Weights of a small mixture-of-experts language model, trained from scratch on English Wikipedia: vocabulary 10045, 64 GeGLU neurons an expert.
Below are experts of layer 3 (counted from 0) of a mixture-of-experts language model. Rows are named router (the router's row for the expert), gate (a neuron's input weights, with its number), up (a neuron's input weights, with its number), down (a neuron's output weights, with its number) and show model dimensions 0-127. Each number is 128 + 32 x the weight over its row's rms, rounded and kept within 0 to 255. Numbers have three digits each.
After each expert's rows: a language model's description of what the expert responds to; "comes after" lists some tokens at least twice as common just before its tokens as in all text. This comes from a sample of Wikipedia text that the model never trained on. Tokens count by the router's weight.

# expert 17
router:134168122100111113105156156161161095166165085180137129117149165138169129160088131134092109198092161086129076150094158149087159076166073112083092114092101133152147110084164092098169135147120147108171081177095164174108115147131168091138102093162155115131153165132161215142127094106142115083113080102177151090107163099098107102137122166099155159146161146090104163087175147099159084073161
gate0:112122080136089073132149156108171057099162133085142142152137110147166184158118147149169082138133165135119090120107115140120061071100070116057097117067137155127098096117153136171173216103148113146176074128070140064137125144079103133156108088178173140149097140113138179119170116109109117121172175181121138092143113144139097156122116154150165134122131071093087136145177108138134128077123
up0:082118139090152132077165137096158133061115133140145161172126129115149097137140107148129095114110093151146061100074115182076089122127106093120109110122095142096168097122191129184139106117069126101138138196092157210124102165146132164165119179196224123115055172084139130125119127103101122103136093142127114105129118140122128161091158168131096101113122097073105113156189068148121133169138
down0:076132131101154110119129130133120137146076132136146056134114174117060147133142096072128130142160115137143141132063158160102126104082110144081059072152075149182129141127123161147124066089129141087144178118226133210131115164116170149133156141118114143107143105110107148089138136157180136104104162096114121132112119119185159165175085089074108135158197089111076104161140156176108137152093
gate1:104126119118117095146032076168174122144181091224138073117161053138167131103170106171104109145142132134121059177061096116078143175099119105098094108062180131122125125097134157093118176100104166131182110128114187144062136118111117139117150116106097189143117148163142135083184136090130120110161126151134062115152121109134084123108120132146104136125096110133155102104162090135145128142113
up1:154142161150104153111126156117171100096086131122110141123123132146137100144175102121153090078101153170138137146116122039122125112209127178079145092151163185051110107081149137134158126152155122118104119073107154073119126161174124163111149082127109186175092173221132058197146170117142092185148136124130153119126113133129112152155143184110129069167141096148115131108132153090089096128157
down1:121152081115091097121116169130088161119155150138134088215161149106143178160114107124130136081107176144162154075137163168135119138114148091122187095142122124105095158141173105144130109139081088123129168084147117134129165156206110214138116101097133150124131186180147178163126084193132138141190169092165063137117115078130103134139156139096150150103128105043086163133103112113167167149152
gate2:075133127148087092102094124149090162143129096140065130119073139130123137090132125163130140107119081137153149133141068132145085088129068148127098111141144157145145082116113135120140157087178139029162100163091131099121151187138142119185146097130095109190158104061157068106145075146118138182169119145160090122098128152167171090092166131186132170090126153126140163142166059117122054119156
up2:088150119117130105097142134105058123146125089186081146143091141140145113107171090155138128137143079121168187173136077136128113002088130165132144117121148152158116079156104162203155142071121130087161131149086113107116111160105154125175114111142105169160151069148127108090125119119115147161094101149163102135133129174172133138162141132152090121136178134121174170128150084081118114067221
down2:170152117104142101078135135153155100109168157151145115143147136195185122116131095097132078099145082149109136136115098121145099121138105106149164141111051151140220102149096118111108136106172086073091163087085124083146144129180089143093129148144132158125091152173096126193169066112139041130100135123093166099095159124160141159083148111076091141120087155094162143056074119152116133168104
Capitalized name starts. Initial capital pieces of proper names after a hyphen, pipe or "of", such as Sal in Winston-Salem, Bal-tic, Sp-anish, Car-ter.
comes after: "- ", "-", "of ", ": ", "and ", "\""

# expert 9
router:149147102184109072080147138151120109156113091194103115094110151190135050096135088127118118202134117106080102170117174134098132173161127105120093130104114082139156086109120123097132168089153185101158136148102143144080119153187158099241122139150134110189124102170148085108112064107157139065168123109124114143117184153130083104128156146168162135098156133123114141139173122136130107144080
gate1:105112201103163101144100113124128103098160155094111127180131167134103130131128124080151118109126147111093119149044138134115198148142156116162151177125125182167181137158147131118100078122114136134137158109058166124134154141146170228155108120101056166129128161112170137111097093142160093085130122184140139139145131196111080152098159160147104179152070112113061084150193136140127141169103
up1:053163130144093117072169125148082111153120098150127041147183136151172073064114140137109110153136151125161096111112130103127129095161140111130110154165101147200094119126140129165119108083112114128099142128119079124164153119112120138141101106133110138151088116121062134097115117074180139185144131167184113083107192120068118186102165127166099158176088168184089099094178189174132148112131
down1:095135128118200136166116140172116173095114092134089090132159106098127183094165147144145211114119133160133156130133200106164176156126083185149148158132116172156101164086093128150144167147113153131104116110168161143168141208079167080167144140126143124153103142137159178172134143125111146101113133081132137162180162128161154104095083112125120092111146057045140183127092165158170166116102
gate2:127128126149064200103158159150065158117110172109152100108102160153184137144081080098113069111119136145096139129114071162113133133107094187125121111103110131130071091122129107132133188139119082215174095093113104183182103135155114144133137060105144138149124158159130145134086088100121107097143160131090144138110082111208104091189128185106113082166103106153185184142131139129112089126125
up2:140111130161140145108120065129109203128072190103092148080107149138146141155178077090115072147100092124091140120175113118151088130081078131123129157089077152117105100140126104096188115124147127119189095155053111132119208177126106067122143089106109114169106135102114116041116105135123126073068128169129113075135111117156084155149187134129159141124114123148077110124144161177104096135148
down2:109156125063112118103139144189140153082145106137105158088099073166137099081048143121145149074099140198146139153096125114104169116082145192125195107122122066170113149095108116118166127178102135134162150182169124113177147189098125113173128132143130123127118121160121119128147108045126150172201173163134147099166152121081188065127117107135145107156158129069112125111163134148146121145097
gate3:138132131186099118096123149162101126120094096154143119117152143175165125118169091155118153144072095078128106139146155073088082151154156177145134161179147121127085148122082128172132159163110115141162160152059126142150166131145184130165113121159107047180145101137138080099105146145148119063118134192097146169140131203115069160106132141107095043097094125087105162177139166121121059120125
up3:177108115171110151107062178158142106142106113070130145125134135042120180175109104164183115120089112089119098134106165145115165130078106123099104147125107063071167120147138123131146121086121106097123161118096147058133138129138163121133083189154137139143142110120127068152094089148096082178099093129160115137143085135119091128194151121100083191130146119117122063132181158228145146126134
down3:155139114067120115126163062117130190080129110213105154151153142126099107131171051141164113158130124116140112126111114104110140149183101126147174192127097143139055154129159155094147127120125212080070160158107104184147131119098107143109111153031157155170136158154139144134092179145126187115121113101179185139109124136096092146104104164128124104148156115093167140100185158133117151159149
Word-ending chunks. Closing pieces of English words after a capital letter or short stem, such as V-ote, T-aking, N-ear, Lubb-ock.
comes after: "R", "T", "b", "V", "B", "p"

# expert 1
router:116159117082113133107174151166132097169169100141153146098154150136162134129134117125091130181081170108101098171086157142089161106151085105101098112106113125177157135094162092075155121136145149081159074181091162163103107165147171092128112102161147103088161145128164236143156096109170104098111092091184176095142157107094098104127123163085173171162154127086100154086164148093136086099175
gate0:122173144125090163112133118162128107148133132132109157149122153182124163089124104087108156086098127070111125160096153170126167143120137115158187156149130195155087175134202167115140097143113147111097233210090083088158151144104108086125109185140117129207158155127201085123129087147157091135099194135111136145118056103109121133105135140129146111165086072122114125101123115130125162141163
up0:153127130104134175135132148118145093170061115151130108162117148133076148161136094154108142111063149079150176112050114106145123106131170075175178136149104143110130127130214099087098083133161130189147126114099154130138100175119110097044100140148103088114098138165145117162168114100057116117150078092121140146138088116136090191092116113121127156130075090137071100168152149120052138080150
down0:098085118112170127126124119162078067118108140141094110123057136155108086141126074110108138214166109115098100096106103168104160112135106109114094130130101155072079152160144140120069109096124172115071060148149120104126089105145093182080119155115140146086158119131082108124136139187065150118127143119117125122160094141153130192154078177168124050132105138074091170130144164108055153155120
gate1:145117110120063143084133130172150132182118142142108139099122167082152195088118110138051145113177146082177185123118145100173205141167113089110105140095150106203137146110141127110091100151151161124077093157154195160088179171124096120099144092081145135177101117082129186113121103114165138152167092117143145125104157153153141078098122133124118126162087099073130108106111101191102121170172
up1:139154110115126145109115118135125085123155096095070079199069108096119091152109142110122133142151153140157039134133138121111136131154098164146111121168101130117142091084098205153163142056145129139148120095178099164028090103123172170106079123141181123085102198105108096104120160151095128123125194082186152083132132139102152138131097136123133199104124108104079125072135138150117083129115
down1:169134096146104122154122108197105111109076111102163183126139154075079130172143090151087041160154163114061138115147148142162134160113118119127135117116174133110152125109166152092149154137122120139126102090162105216107155169096103191105125157138162136142113039118056050149110210127109162150096098107113141067101135111158097148132115133127093111147128092099114193139126147138088107143123
gate2:186108173088106098183102165121183115101125085109154131141092150129144121102123138086172109114169087090100115095167130094104178104116070140144075111068110129156136129117129129091094158158174110142114129138132152125108103130153164095207199161103108069107131182167095155076140129061101085098164201142193153121110141102200076092122144110143157096100148149139130139089134156108123121138172
up2:159194134081136076129130170190130117119095097112121100141158109133128181141115105090109089070089080071133112104195131152122185117126126079143179118176135147146151129122153183072079147144143138123126157135158143109168142087128083102128109120100159164172128110131134091140215092114083039127166149095134164053142116130066096137119149093107159170146150133080127149104125147160115103118071
down2:110137086108117164137160151125134111135152130079190165129181117099099140139055138169106132137114079117119105166077114086146111175095141079096129108135074098116137159132164110118110100111140166154132173147238110080145120152114113116115088143155127058164079116120045104076093146130145133120159147098088092133083123090184161169099077132116078100090144093137092152128088187152142141173138
Line-initial word starts. First tokens at the start of lines, headings and list items, such as the, ===, capital word pieces like Ch, Av, Alber.
comes after: "\n\n", "\n", ", ", ". ", "of ", "and "

# expert 16
router:118169115101136144111155147160142104159179102141137131104177159132144137135126099138086135171075163110180072138085167141069155121149084107108078090095090097151164100097169070071146130173102140110173096189091155175123069171154152080156109093138149096120153145097152229161130092116155100095117093112131149114116148105074100113155116143097191146138141164099089136079143167085139095102145
gate1:130158116103132091156105063134140137130134136096133144101120149128081147128071163138082153156060072102104181102111134144120095146160162146095090123100174158158176154154065110128145182094147145143153173080128104148087127158179133174198148117198120172122092095107072113093101086114148060128167101128188126088167103131061152137127170123162175160142120150101080131129096147074107141144099
up1:068137212131159082136160080112123064096116163132147112165143099142119150130141131132122119160151131186109045145107098122154158109115118089125104174112090101132090142123130070121123083108120093154132088188148173158156151130136105146094119111110094177094166150103213170153116110102076075142163114117160102101054099128152131140154156105139115140146107081166156138121180084098215141174131
down1:166131104187077089121128141108109151121156147159057110117083152163162134113160166213132113136146126114111144104126146110137083142118124096121161155140107120096135089211190139216121142173166127119123136105121103148073145134131150102126146165118130073129136123113127146192174081055127070148118193084095091161063184088181084132162112103140154132151167130114146125139126105145160162169159
gate2:164148086092098078077102127157178153123163138104121105135095183154110172092100108108145164112159114172134110114118186110121131163153143107150124096109097099152169119137143086156118168136091119141184167191112120152164129177125124074109182130095120121154152154163143142149130122153131111156077077172192178148145139164102104154121160080204166110155054162200087124157159083191136131163137
up2:104056188150178150133159132117112102133118138137146178118112122164157126148095113177175127105146108121100157143137142099122187126144131138139153127090124225143156124131148138134162137071170200117117147054116114075085126081106060116166110077153129154097184097084158099108122131116139160131197132106084062082144171104158135107157113137060133132070186106104163139146130138080138135099121
down2:053147126165115143184129065098098132135121136182145176142167159153170154126135166110093132152115017118071111179124155188125172110126089109133128157138139172125103141138173103158144100092192150170140109110165168157139189126120131118122111116127087187163160132136100151112158148104129112114108134080121108113140221124121070170111104144151146081131086163053147072122130124152151109138138
gate3:137130117121184084146084158161155164065179116151139079162137128103171081086130148088155102053134182141122022114165180117137162089095155061162117112105181118118145185161136090144170204144156122168161156168136140122128109141105110092179137114151092129096154113158123095151134088145130084104105093123139090154130168129167156148133112110073134102137172118136134111092109163096159174147100
up3:142092196139132111164056148118145119088190163157137121147139117133174116161109155145111093090105142089096106152097088091095113144122082077108120132101158131132145181169183114142159177146164166115171121142153128114151139151024123088122100082057103115085164109146099128119112139114139135144137106128086121173158115092111218100156125125113043157161096060156147120085104151096154127139101
down3:140038173105141139137126110129117160134170139137138178112125111108169078113158048167081086111101178053128087101151100151199134099182132138130053105112150108075123080170156152145123115132132116119144122145111123110142108126101110158101141165117094141097157108131130083168140146118071162084101088147109104119126111103071130138101161160108163148139070163118039088137065057131125137111119
Word starts and nouns. First pieces or whole nouns in names and headings, such as Phil in Philharmonic, Cas, career, album, match, coach.
comes after: "the ", "a ", "of ", "- ", "s ", ": "

# expert 21
router:132113136113126103120173123177112087146130115149134117129123142126135131055116112121046110119119130147168135139091161115114167122207096157129051089161146181132158136112167121132188147114107116135132055152139150148091095146119160128186150158193100100091133111131134146132152109132209133140125054116163118163128076049056102083113113132169129194125138144076127140138122109073177069123117
gate0:070089241157095092150133138125126176133144170102137196184137106122083134117147148212114128114065167150071158097118123126087135128075140155123113157176155129126151138116142113149091194133119097161114128059101131166105112146120151125115140074144137113155128098151138104136158124155117096114154122109116227117182133056135163121076123158178151079130127123161105152108101127138116110094081
up0:079151166175103111147118089133112138147120125115155103177124121141083142129179186126092153103123209145135147094079145099136129117080136101125055211133142112141162182125142158186139119141116126084114093142180124161127061167165191148088128111193136106168108084160078135123142149133159101115127134123130146106062171069110150130143134097165171167129102110143064117084175077108164098097128
down0:168129104088195195100123164162143135060147117190079164114091133148148110089070151080164117126129124093160122181108148122132112154126087141147146060145112129151118102120111180122138148111110130133197115129132182107137186058118111073161183124135140159129111147117197124148099114104106115138153087126133084126121079149145110119127111124089054050125124149136210109130124167157107180089137
gate1:109170138226105127103181128109163093101174119138137151123151082111097147094094057131142140199141125120138136136103114162095091148169084213127177122146131129078121098086108169159135138119182076142145157139103106132150101154090122124115150138072122133106119110096086139123192089193101102123122165070156118110096118153053081163104104178105099124114170132127150172116087139176090096102130
up1:110166097159146113121180148185158111055172120164104186137161120086122136119076093090190149212117152099174181176147130128118105169187103155084144120150139150104133101086109189142121116177170147146109118172124132175138061134117090101081100143094146087082121129124090155098160121167130088122112133105192112118097140168092117164113131178102094171112135148152164139130090093134061108130133
down1:129097163159111120123150107103165107076151119128115167156083118110095107088065113164144133095108134172097142185197172129106126113123123131145083180195181135122108165136135127136099223145170115182145122102165131122118163128120140098189129125151140062111137076092076147113096154112156182118135157124075177123085155069093161130095140148113086115150131161112067151173166116180152092179131
gate2:144104131134099107146100138127100105099187151153144148215160123137056219162150136077149112144076121151182135123185155215111118168133161111123162157083138078108084151138131128184134191112094117095161148143141157138126134148149124120144086149116126120104136156085135145097096129097107117093116151114123146157161107126198143097136114137181178180065169180146046127148125115171164158138127
up2:145104129116134118150155177099112134112132141136108097158131158208101145103166125087090148147127114125129130147131150178088140132167179158164129082119207147083094145143187126148091064159117143118119147091135156149096120119166125104138046168139119120135091176118171171162085080099112110121142121145131204105096176117160077126150140127175068156096162163055172097224132131151100111144112
down2:065127108143141172107166114130162116124106116117109143021063068183100115085128135139122154149164086187090131181113168167124120183130121131169114123157188174124100105117117095117105111116155149153144100155143130178112087118122136119134215162165123125147132157138110123100123097138129107187194104162170174071145160103149130132142142096084136128190152132135116141119190062083087136089133
Table cell separators. Pipe characters dividing cells in tables, plus semicolons in score lists and the = sign in math.
comes after: "\n", " ", "0 ", ") ", "1 ", "2 "

# expert 18
router:136170136096149142100160169169132099159161101150125129094150154145161132119106122115087124199077161100104082169090164172077177146169082107093095116090117129174155118093171071070161124163147156085160094166096162163103104162177154095135127125157152112113155136104150214161142102106167096092111083082145175090137154093087095091139099156097159144169161131106109152079162154092132096094143
gate1:134147096104156153118097120090145089162115126100115104118108127149085112094104115091091078110125116111106088179085060152121109150078146170127144158104112133164173048133103102080154146163127172103084100148159127095084163115138117077171090147107075137088120167139157111146119123068157087114084169101087157195164155122094152126089142180146114184067091108086103093075122151158096097074162
up1:115119098147140124095087126127148090111164131096116204124135151123129099115047092105098175090146141137085141108131112053111142158171128111130155133128095172097071074183114078080125126139157199198124115159096163107162134183167125075069114155188204111105108132127052104160082143115102104113137181191093119132103158139119114094131140106112167109119129146132109160123073120127093128133143
down1:137163128089151061076123143139120152076168125183113173151102114160142115096118114094172182122143108146133162180134140164131144144095114154175123087082133176081105067162150154104159146147128183112155058150126146141134144089107118174170136108132105085114144120088119032110132107106115071139062128120153098181138141166141156184131145166113115198180107130087155158098172120097133193109131
gate2:181135134112120104166167106162125174141154127124110140111113144135120123153123176096112191157089093124174141173112136132116199095146155102108152058153136090126160135163169104138185171185139101118185214160096122075053163075142124116101134070128149173103111126144090086124191079138109119111151071130093160106139125170070096111108159166177163155143131095100139100133120157085119090147150
up2:108148157094131119164108124132133070138111107123111089169078138155108127142192113134088179221120132137109145133129052102087183135082129116145126130093149133124134105150071181113116131152050147112135111103123095110113128110070124099123128148109192174117207151132130143167157102143123153108189120192099099056087128104111144125111124095179131161163088173152166110086111186112165188109117
down2:145060072094127110204129143112141113070121216098127131096143180138141161114183131101138155093120072100138126072167129099119137190111103146151082143129126151050122136123080086110070042109180080120145080151093177123109148126057143152112125163157169127108121099096118106087142157069131095085126137129126078130125151141115133159102109132117153134123117102166133180109087127120128072110118
gate3:140150136135145054116172113138120080119110065115104081092129148163095126091115111133191120080121192089124105070096119159152152209142105148124187153133182101163179189132158069074094127143125135138094122147107099107166141182128138061063091139154100131099168086118129140118087140141111145103120116127120161123127125088129108115079170062111127108195141096099141165129152108096188137135174
up3:135113106129151075134153105117149083080115136142103086136125099090146126099110135137176130108121193152140128134133144145173126250110102137141228146154152124132131205125158082079093101154116117129124114158109118107154156092105136125062128116168148109039198079085153130111099119135121147128090067100151170117089104155129132136124150074146097103126097125103125107145049084137133107138177
down3:050138111114101085160160126141101025141129114107107137101127098097116134110077168161171112049199124155130111086114161083079084135130123127141078085179159113151156182153133076112137125148173152081153132143171126141144112079127175133087116152152135139106085088099129101143115170109149174117084180108099180146139114123129139088138115124054172155154154062073095137130153140112124112148150
Year digits, word ends. Century prefixes of years like 197, 200, 202 after in or dates, plus some name or word-ending pieces like Te, ature.
comes after: "in ", "of ", ", ", "(", "201", "In "

# expert 6
router:105129206119140082090149208168119134191128116083106105158111135131119149153103127157109110089105192143125055090098157118130197114133108137111109075131086079142129136119138120084142098140066138125160108160128144139139106168107137113156153135163080091153162163170142168141127132159146117130119145084062122130173151051078143093128095118063129108132135091139084164081124119071155045098110
gate1:117184123051175109124120121066119147165123153086108102100150136088095130149119182171081121107122135129119127122101116180174188106133094138166150159140098104126194105147094126095165110165072142091086184116102119161145129112102184127124095091122068174125115108189166077125119182136174126076132059114127184102122122158110147167151146067108104120131144104169111110082162095087129112098184
up1:196100157156102136139145093168098092061061138107113133171140120097105076116083091091143137172121125110114099165149128095093116151119117135067096126154151132128083126151120086106041148125162127177174086114132137090139104086132114138126137121139157078089132146097050147154168087125123146147123207094111092141165114110086092136126138188134163146096068148111157107178094158171170126165063
down1:129104136090169075137140118107099180123119123179125076099123177158142157113136065106149118147064129194123173115131114129076130179231082132114130156111119152105097116127160154120179133142150149128107148100098127098082142128108169168143146174149141139091169110160186166142150164137169118123092096150131093087114078189111135090083178130110097193118138098176177166108168151060108160137121
gate2:099129085087126121114145167120109103179171145028124148113124137146116142122093151112120079088167119078144082131162141111155137109135116119171201112130155111090071160118111128110173186215120104089105155168138131180146144114198171166132080116140097119107081191131192182140131120104122122071151123111088106100107147128102178119126150114152117154162174181079104165105146096124128184151123
up2:199138137107176085107135114167137120109138129150166144145137102127127091124098167106167250171114187115144150160153173068119174116117145122152087140143079160153099137102130149196173139122073109125119161122138136132165170154178147157210151117152118108114136109134134179142157178149129125169098209125120105133101081154114130113155096100135136191154165141128145142094168076096179140167148
down2:115136117132059133140139153084133142162099160200141098147115143126141124133152118177149109179166179130148125100151172146164126162148183109164143094105121117183127108071064119095140144172126190118134071155116187079087126149099087092063092132114141101164120176105146141149047114174143099105146157173106106101129136206108149165100126183122188114140101160157149090127103129140146172182107
gate3:076150200099127086144121201136093144131106142170157080103145108121111083140145138082098105127115126082115124091136092099088115080180121131119121150167169102155097099099094122059120159137140130127081132090142153150095162118123174134175142141159112116148171125094131141171186119088112133106055182091145095111150147150098165140142189092168140050157122076193175147124105137105133135072063
up3:108139131145121189156170103131134193083103159084124084110152151099166126109104101125149141088161172147136137081111205140187178121078165123115095074088091091109200139159086120154127105136090169161116090127089086122157122163154148124123133131158115125064126122166162113114098149126159107080178102144114148160147120092133136103151156103108110205105073132096088134160227125102085167108142
down3:124085151138182130056115083201141094106114145115181119152176090086155087162117108090109134137173159081111103139133153151130191128095069125117058124128120076134165126162109158180078103094154104082160129193167134127168142133168129140134092134119126141152144202151115201087093089144108159203109108112109173133176137174116117144117121117120123124132124139105100106154135149154169072115188
List and infobox punctuation. Opening parentheses, colons, dashes and bullets in infoboxes, tables and taxonomy lists, e.g. Time zone: UTC-5 (, Infraorder:.
comes after: "\n", "\" ", "/ ", "°", "Born", ") "

# expert 19
router:126158095148146078127151128159182094145110128164159133124187164139132047122127154113108083175132145107160086181099172124096149073138123155087116159142109089169121136097175041082126117137103143123195115176118176165145152172119168102159113106126162111150138150116170120150088088130148058110133104132233154120137150115109096084134144126113176122189158126101102148098114166125155146121196
gate1:137146127094069105154136150112163141123174131141149085189143140172165133128126128096215100151157107135105095155081147129133100131147118102105156081162141104086162101062156165125141105111082113114101146113179167161091112188151136110169106116122150105109148083062182182118135133141133131138096119172155088108173157062165076113129114131110186155049127048115167107110150098101147154097178
up1:108134230144177123202153154167126140145167120156146155093121123142144173055173060065103098125180124108118102098127076185111142103138161122162083179073104137125092182130155101133105109160136134146074093145141107152135132081098098108134119110146104166166127144168097100119161098133101104145095174132100148118124090146133076135090166146180084078156129140113143131195090175151106088099129
down1:127143140124190111133166164128136135105164133152151152132175113133152111122132089069152157141157117115133189151154197132151113156101097126153095130069109131137114091122199144082175128087202141186145114151182121193075093133080142178148101090104109127082140143146090189103117140171165218111124109144123139123179123158155125172161125101110109132184182071134158166169141153124187130134132
gate2:112141173138104127120128092142121143133132088110193148155094111117144136121126124155147071123123173099166135147136124186135189088111184198154144067134129148185089134086139092130153194062102096126118162098111127124184136052081207144139146177148076115135147113160185144127115117153216138083083122141127163154091149080160112139077130161140102123128125117135131111100174142102152089174171
up2:111133098098114148148147222161122086133168140149097141086106159177203104086138151134147142152139124076119138109131087144143093122150084100187173131122176089147149093118088162160119144131092126119166089171170108090094153132120045143134115121106201147154157115089122104105143067132089116140119140141160041162141096210099127113146105104112186106084131137149116153105071116132138125096070
down2:105071162147122164108100191150154112107074079099093094136146099155155071105124180091097128120097123117098095144138140144145157220117133081155082118145108130142120119118156155127157098094089066143118050146186182150098126125153129188116101183106127094121161134060114085117187118127181150095085185136087101166129081131135135084177166180125110156133102134115096111136137164103086134131114
gate3:193110152127105126120134178158109149159103129066102171099103124125127164135176129133119094127094133153190125138164149193131173156125140148088126083092126075186125134134073118140151118138062128120204152045060145104117167125153077134202176159160152141123108118141157130085148083169164145152142123125167130098124144174130146092120106138105134131089202130056126139118103114071168109086121
up3:099119095159073152098124137125164095125154110144139031184199113148132136110085140130162182119185112187127112113056107109106114126159130131106169145147081164105146057127132133101131144071165212085106107116121142133133087155156198137046118094154158127077144107053146135162148132136118144102125120118111079122140145138184105149178123128142197124132131157114097161115115163123125101160152
down3:161131130135152125164162109116108076146170122098161117116102154138113143119174170111163112156185123143137115124135147097070134133105128123116127134113061179139045062169125101097124149128182108153146228089132169158167122125158146117130138161163102104101167153101112081168121148141178136171059130157113137130089123131137114066169148186100165140143137170208161145091204151133072133139098
Foreign name syllables. Middle pieces of foreign personal and place names after a capital letter, such as W-ah-lberg, Ko-eh-ler, W-ich-ita, Ah-med.
comes after: "K", "W", "L", "H", "G", "Y"

# expert 5
router:164121140080160161122138194143130095141153100095059181082121123141127118136132067086103120105096169134114096152072132147133165144143106089112130095143119071148127072075125116102135157120086163127159137187099119144127081150163151094123167089134156058102162106133195199166126141097131095096085111119122160133155060132123122114128160158115119162111160130102135191140164212045110127134100
gate2:210081152137173114100145124172141105126165123068118089088057139099073137161114100125148105167082158110085124151191184117115112090164138158142177150144136136105145118104112098138092129157155182160192137090177081156072125103177134151122158099133119145135148168097135175174172161128099110107119108085129129101169162148137130181163194116138128121153141094158093183092111177121092096170090
up2:148057134155111155090124080126137058159138118074102100077154120105099163133123146106140147159111160144080149102150154103121200175168112107104173169128145108102117135111136110146140096121122158163206077099153073103094100079115077127152101122141131118035181127119149201126117102108105114125122118142169136173164201109138091112143167094136112123145107070155130145160114140135123070210123
down2:096107141086130104132081165123145197122085152193171117135080145174145107160144152154153096115120138088130134161128076149222106071127119160133157086101110147186116120166080097109152093139184159099079091103132150126104107120099135120095062119128133108143083106177112088139095153164091153151129186084146101093107128102121085097171125189086122115097071126138150130169091203131131164110100
gate3:156106126148187136122117113138109153164116151189135203069091137111153164148129090083104069165150178152120136078134181132159178126138089094140157130094143103109178121123111133160163115170107171131095109090129065104165071130176175127132115115128172154177070114107125171093182172125117144092102076130143184120083134100088144213103109157152134130095144144188124132088096157105141147096099
up3:170170127076066122150148144130147129113112098127184062141175129099106111131104140130190169108116097170038120149100152152082139108120152083072155139106093107081116121097093128127066129119138096123183117144115122161158173102076111092085162112128114132097181101130143133135094125144112140109152175147085120122146108129185091117105134028151183066137148130126157120141170087116152040116148
down3:110148101126120080175143099146086124102056160137139198100146106125162164111167135133096058142165123135109158122135123086156158133066085109182096123094148158133097089124179125148085144094087164220112088133156111099112120149149144111142092162101077169178139123116126155074132098123192119099068155163072140100087197145160160151138120123123144141140150116120134115126110199138138169056149
gate4:103114127138116117164137086125092115146106102121131115157154164115097087107135096121181083118040045142142172148126040196228104100093148107131128110107133112178096147107150167196102119105121181082142113115102148145145070109087144127135107129126125149116133085078171118113103156132121125088154117092175119109111129112113084127121071132060115104167168167146166168109148111153130058145139
up4:171156104138073126154148081101127071157102110118130109112087095104117070166073121125154163130133169153118144129121092099082119104163111134127121156138121175053137083093105071084106131135113143112141113134134065108132151185128087109097116152135134100118147151145092119174078154147135163148120139215185171147123184095156100133189156161133142108185157113197205094132084058110134140096147
down4:141121150115174096098094135215149190166145176138137103162130177128139134126119112131137093136179122119101123124120066117144123113107089042100117153090142085121135085164164127151137145156101111092125108037143173118146147170160141109130112182115138145149122105111143124103164104111163073149139077070186087120205120101068176091114116075139145117090152129093074099061134123110121130103077
Conjunctions and prepositions. Connecting words inside running sentences that link clauses or phrases, such as and, to, by, with, which, but, until.
comes after: ", ", "ed ", "due ", "well ", "known ", "ated "

# expert 2
router:162137075122145148095149181186163082149128137130163120090127161112123144144169151166119135162115155129047128117096117094104179128126134109075083180073139118138182147131165121114140207132194136053161125122118125116082188163146159123128144147116116115137163132154160142161105108110220130067101102141131107045108138096135113077123115141139143179148153170110128176121110140058150142107078
gate0:074105115184137109162115086098128070062089143143136136137079110102134100169104107136074130156144133067165200164101139111131097169104121116112120072107139083110112128054155162083126094107145074140151109099150099116140117121135137109103099085163082169086164133123102118073114075108134075123175127082107078060144074146157155082178140146161108100083164083076103158149129111101121146098131
up0:077153122156164092179112103101135106077128133134134104132096114083112099157090119147091163142126160077165212172107118143132082193101147104107128071097155093081089096071177149095106131123132076141175140122135101116158144102137106117134097083188096176115140109146115079058122101104145079148139163123114066082147097120159177103222147152156125087083153131113117149157117088119141144091133
down0:138106094155114097138111125110140174079140155176141146140108137108171175151114147115098147167161204188130157197138124133136068110145131128164112137096126175102044055162111160157117169142090129138150171117184117157161133179133064085149131083117081105178098145111100158094112114124096116140122128181113129112161136158106140146192157088135086205125154169176118107094125169094077134160135
gate1:125103200104150155124123135129149100124093131096120165106148175097148078139071082156135093159158096124171161129139197058159158165127109172047148131175067096172198121129100149138114123190138138097141158075145138065122139130188108147171132113091094087168136133103134112128132098142151113069156161159139108113124145104179081125090154101148122141134214099135095179138158139119128143148083
up1:121160114133137163185150105140110174113096126179134141091118106121086137082137071144122168063122134143101068136142116169125128090148150119142138148087153195081137147081097096134151125098178092157137104155084132156084123193114100137144094223126128150092111126135120168153139107130109164201110125100128104113128115186072150146116120161076044187166157110136085130107169108112130168118206
down1:125145148116122198094134097185095086143091161129117146128151111142144095190157094171076121088130121159105106094084126102127146132148129119143063110191152139118190088162096102153142105146110130110115072183132182110051123115154092125095194140086123113094108099067186160108125121167183097116154143099171067112170150111132113172159165137177117143132139065091185133090137158155162139118122
gate2:175148145153144151152115126175139157078073152120114164078093155171106168167168156154131138172114158127071098143157131172133163147166156203168074148105145109096119101077128151104132167128147136099106200185184162046104075085090143136106088167108115100117125100092149144135169096078110163117104062094138107052138112138126089134128132162122169156114119083133146092105121134076114133108133
up2:069084096156112133106122107123135090108199073137111138179190097124132141144126119103116152158167144102110171098140116091097095118121160081111195050139092161119128173191159103141134151128118096151127111127054122134127154118177127052115172096182128139212114147163096098153057125180096085179148174106127169188134146107161125133137136126171115166116137128144110163103102158162132103139114
down2:172111167077181157104121133143121173149070205149173148128138132119113170151131075179123115033123131104117118152097104084147106143139087124093147167086136145145172098145146117116135181111136125105133180107219147131136141120128183166180122166107115075068180065118166110116188110081150160141111124149143092102116079095094140141138060113126129130165130074133111125078129110098143121093106
Sentence-ending punctuation. Sentence-final periods and line breaks, including after closing quotes or parentheses, e.g. ". ", "). ", paragraph breaks after headings.
comes after: ".", "|", "==", ")", "===", "="